Experts of a small language model.
Size: vocabulary 8192, 34.8M parameters.
Training: a variant of SOAP for the experts, 471M tokens, 3592 steps.
Below are experts of layer 10 (counted from 0) of a mixture-of-experts language model. Rows are named router (the router's row for the expert), gate (a neuron's input weights, with its number), up (a neuron's input weights, with its number) and show model dimensions 0-63. Each number is 128 + 32 x the weight over its row's rms, rounded and kept within 0 to 255. Numbers have three digits each.
Before each expert's rows: "comes after" lists some tokens at least twice as common just before its tokens as in all text. This comes from a sample of Wikipedia text that the model never trained on. Tokens count by the router's weight.

# expert 13
comes after: " |\n", "0", "3", "4", "6", "5"
router:134095133145109130144118082104129104138130109138153118143140094114118133104138155109124104181105126158109117107139143171117131076114133065084117153144116114162116123114050138075147138078147134
gate0:088103136141171137088080150140137117111169172147135128087159168160166137111124085151135158026119092121152055168160128126148110093127119071151118147205095096197166140094146131121180096107183083
up0:095134139156101118093127147117125052111156107121063158106139095179135148161110119154161161130146126131136142122175086149152172126104186105143093072156159164135127141189077121093147102177119091
gate1:093063046092105107102164077080144121135102177153145151083136125104134141180143106169153160074124145133141112145126133179141125179128164148142139149210075102107115094168163130092128159146121137
up1:072142129047120145102136072128092150097141101152082083125164158159148195124054128136196144109128101115133108070142098143200171110129148067136159189173093123103106143172100134142129154136079125
gate2:183065192122164113116102134142163111177132145033117079139142176107120103081130144119091123173110110094154105162120104103137150154120081128104161152134118138184109115164120164116121156171102108
up2:097117113068109121125120091112151123164105090108108148126150172138100095169090080114148122123131180157096132082103051083107093155089145078119148172080124139160108123072186155113151122176113127
gate3:102117115113160132156104113119120169117130122107095168124086135170130190116104137185127104143124096116143171060173118080111134116111144140150107103146133178105107125149061120172105196126138132
up3:154139190145097149095155145134105123157149070144072159113112129121062101165182117099133135142086141153154161151105129143123111170131116087124063182147117070114129129092140126095144141095090149
gate4:089164114138086164085126059126173140199151127162126153165189133088145078140136103125090078143109137108127120100118131116044181154116179130030119102130097131114106077030140158180125059155157105
up4:163155142108148137114102076129135100132129126146053097045082123061098051113160081142146170120137152117089130159123161108131070138075138154158178142209104151104130086158123155092124107151181130
gate5:185088086198138165083093207137146092105106123133146182096133121084075097180113121063125121107133085131071109143076091087112090155166191160124102130086100120149122099142128098112084124093128140
up5:131155131106084070152124102143170106197110154127137106142110121154190134093101146131048082128088071114068208146093125126086170118161144148127114080105171133088159133167157181134175138118092161
gate6:101077089179156139088101161120089099143191099116182138131154154157108082092101125162159137162173134126116133155101149174087189087153140159129112143142130210080161102160109120181093080174100124
up6:126105047120165146179103112103119149133147130141151148130170124136172182159094103149088135135088123138149169115149123137125114074141179159121200195142186069138185169128117152128060106110190145

# expert 8
comes after: "-", " (", " the", "==", "|", " \""
router:168090151112137096153103158174107086202152099123135076089121182115126110122125130193096136092109114113138120130164134126138171189155126134125074080081185194080141089117108135188118126095073128
gate0:141148143140107125177128140149131078130153132107099137170147124148106152161126185138171103116127123128076084113187083134133170104141123114078203123179141105086147146110164070109104113163184124
up0:198136096080175103162131164096133066127164109110089104128128137145106129107154042143109178113153139061175108122139155097165195124169123185113114107121113174120045125124171165127139139131099194
gate1:095147145171153176145090088138138136090117132153119147134128137078107147172137195109117099119167135113141182160134110161179112135158113147118155154125137029136110091175153163155102103120104175
up1:150088122158148128148143121078203144132081175098097112146122089109145177182180193110156133180139150117129121130144201135118106113108102122111134099121164127128119122151164158090129118116186120
gate2:090113149151149133150096136144111135155137157111124116138161106122097141170123244152139115088133196180078126141130122138179076159116112127103114181143112133141114080157155122126096099143164098
up2:124148111117140140134136080141188139141105148147203117144098121140064107169132120138118103153162091162131158097102146038078088153189124154157109104149188084191082153131180075110131106044098106
gate3:122149139100128150093158147144155100104115148170150142138125151157099105140145142127135118161132090161096084156055106068115144088108121153124158146146136189107052136185157165100125128107118154
up3:138131088129084181101072117100155116179165171091136099086144205095140231140108161066093147137155172102131095106160202123132186140164077111140131091063130124157148110126117132148083187150157098
gate4:114128145118131059091095101140147131119113088150098131127142156148146086120146141174139160081125129134145127146090148110171138163164148141067183169070117162123097117091160126113095151155093158
up4:034142137128113106091096191104098222127137163176154075050055117110179119133131121100124141077129141128119162125139094141086146099092128111165139133167140146131130086128109129104113156128128133
gate5:058077152061093136068094112128069087137100097093087106100145119171086152120149148133132144171091121100112093134140120130132095135132110116188118077100107118159119176165091071148209105107129173
up5:154097124043125100115196117159082114142121066065174099067113191153116121130164133040178108136089142108148157132158171105140101157148084123128080092079092101106173128102063122166112096100144093
gate6:119136098165153031131105105097095127118119100084170099124126141167156151144188123174137058126127156122085166087176153139077106158097146097071164108052131166104122099166115145161215135095125135
up6:171149136144142145167128134146202129143130109075084105161082089153100127174112138136110119145157155116111094110182112149132145116137170166097175125102156121120097072139100092150138143165164163

# expert 1
comes after: "\n", " |\n", ")\n", "-", ".\n", "\n\n"
router:082107133109161177155110097123066177128156121106101123137187134136182108124149100150096075144127136158134099100091126161100146074116127117128111178102142084149109140128208151114138135120146131
gate0:157135095166109104143119112179064135143123125094147119155125108097132109167125138104094104124139143120066041092182092152158107139116118123098137141112155082108094108099175131187130099099094122
up0:161106127127131161047151119109169105098125093127130082084126113146061102124132148119111126186143166145133118106113130112128097156122036106133063080110131130175202125096138095165160133119137146
gate1:185172140095119113116217144099094115091091158090128102109115116086174132130121124138135115128155128190120134120073110075116128116118088170119136115088133103134055152079124103142197103106101153
up1:069163103157193171110183194081118110091140116128089127093164107174158088084114102170107106116121124112146090084099116125102202158172146157183144125143139099149138116127071177156152119154170106
gate2:142100177100107184124124086048126151133086125141150188145124158128126188169132128118143133128054065165136124150126158102108123081119136137163063115167142112137148090150163135117119087062122097
up2:144134071154122156122092135166132135079125101157163089091121077174176135122168111105175098129160133131112149148103155132091069061124170074102186137100098151124140110094078112178121148117128161
gate3:142106124062102177154122142153117157088114110176115126180174100182081148179161104121166086135142101185131174126122159145120061133130148170123157120148076092181133179097136105064097088157183094
up3:072168159122086112180154067159166144151138121129133126186112151128173152147137138111106081149165115085164159132149167140166083127096149129085172179165139142134201095115134122078164162106170151
gate4:088141148176102117091154175112100143180177113092147128132096111118114083093188128166152142172048100179087086148093159154135158078046068163109125092123120132119126073138155083147150100138119087
up4:127107215111091094164119114178148110095112186126138091128163087196150175167139138050173142106168144135103138113120117141138204098203132161085133150142161040101149081135116125055163154120155091
gate5:132172156144097125096114151130124102148179110216090114079199162117162171146148150114123126159155101178118086125141150080129101114090099120133099169079129089067124100168123155077143104109094126
up5:110118106152109148166149064092102132138129123080172102182114143118095098157150142166114149148148113152133206156107123151121143184145118143109159132109126128129103094108145171123186084156120200
gate6:175061046155105123153083119132113139180109077150168084133130175164091097192139178116152150093076179120096140100146134139126106162190143145093155128112137115116094122118086082087119096142100153
up6:101124160097157070143121141204116170154094111101092109073159115175155072121194127162082110119075157127122180162103142117077083163161097151126095092139141170127111130165100097095142114094161176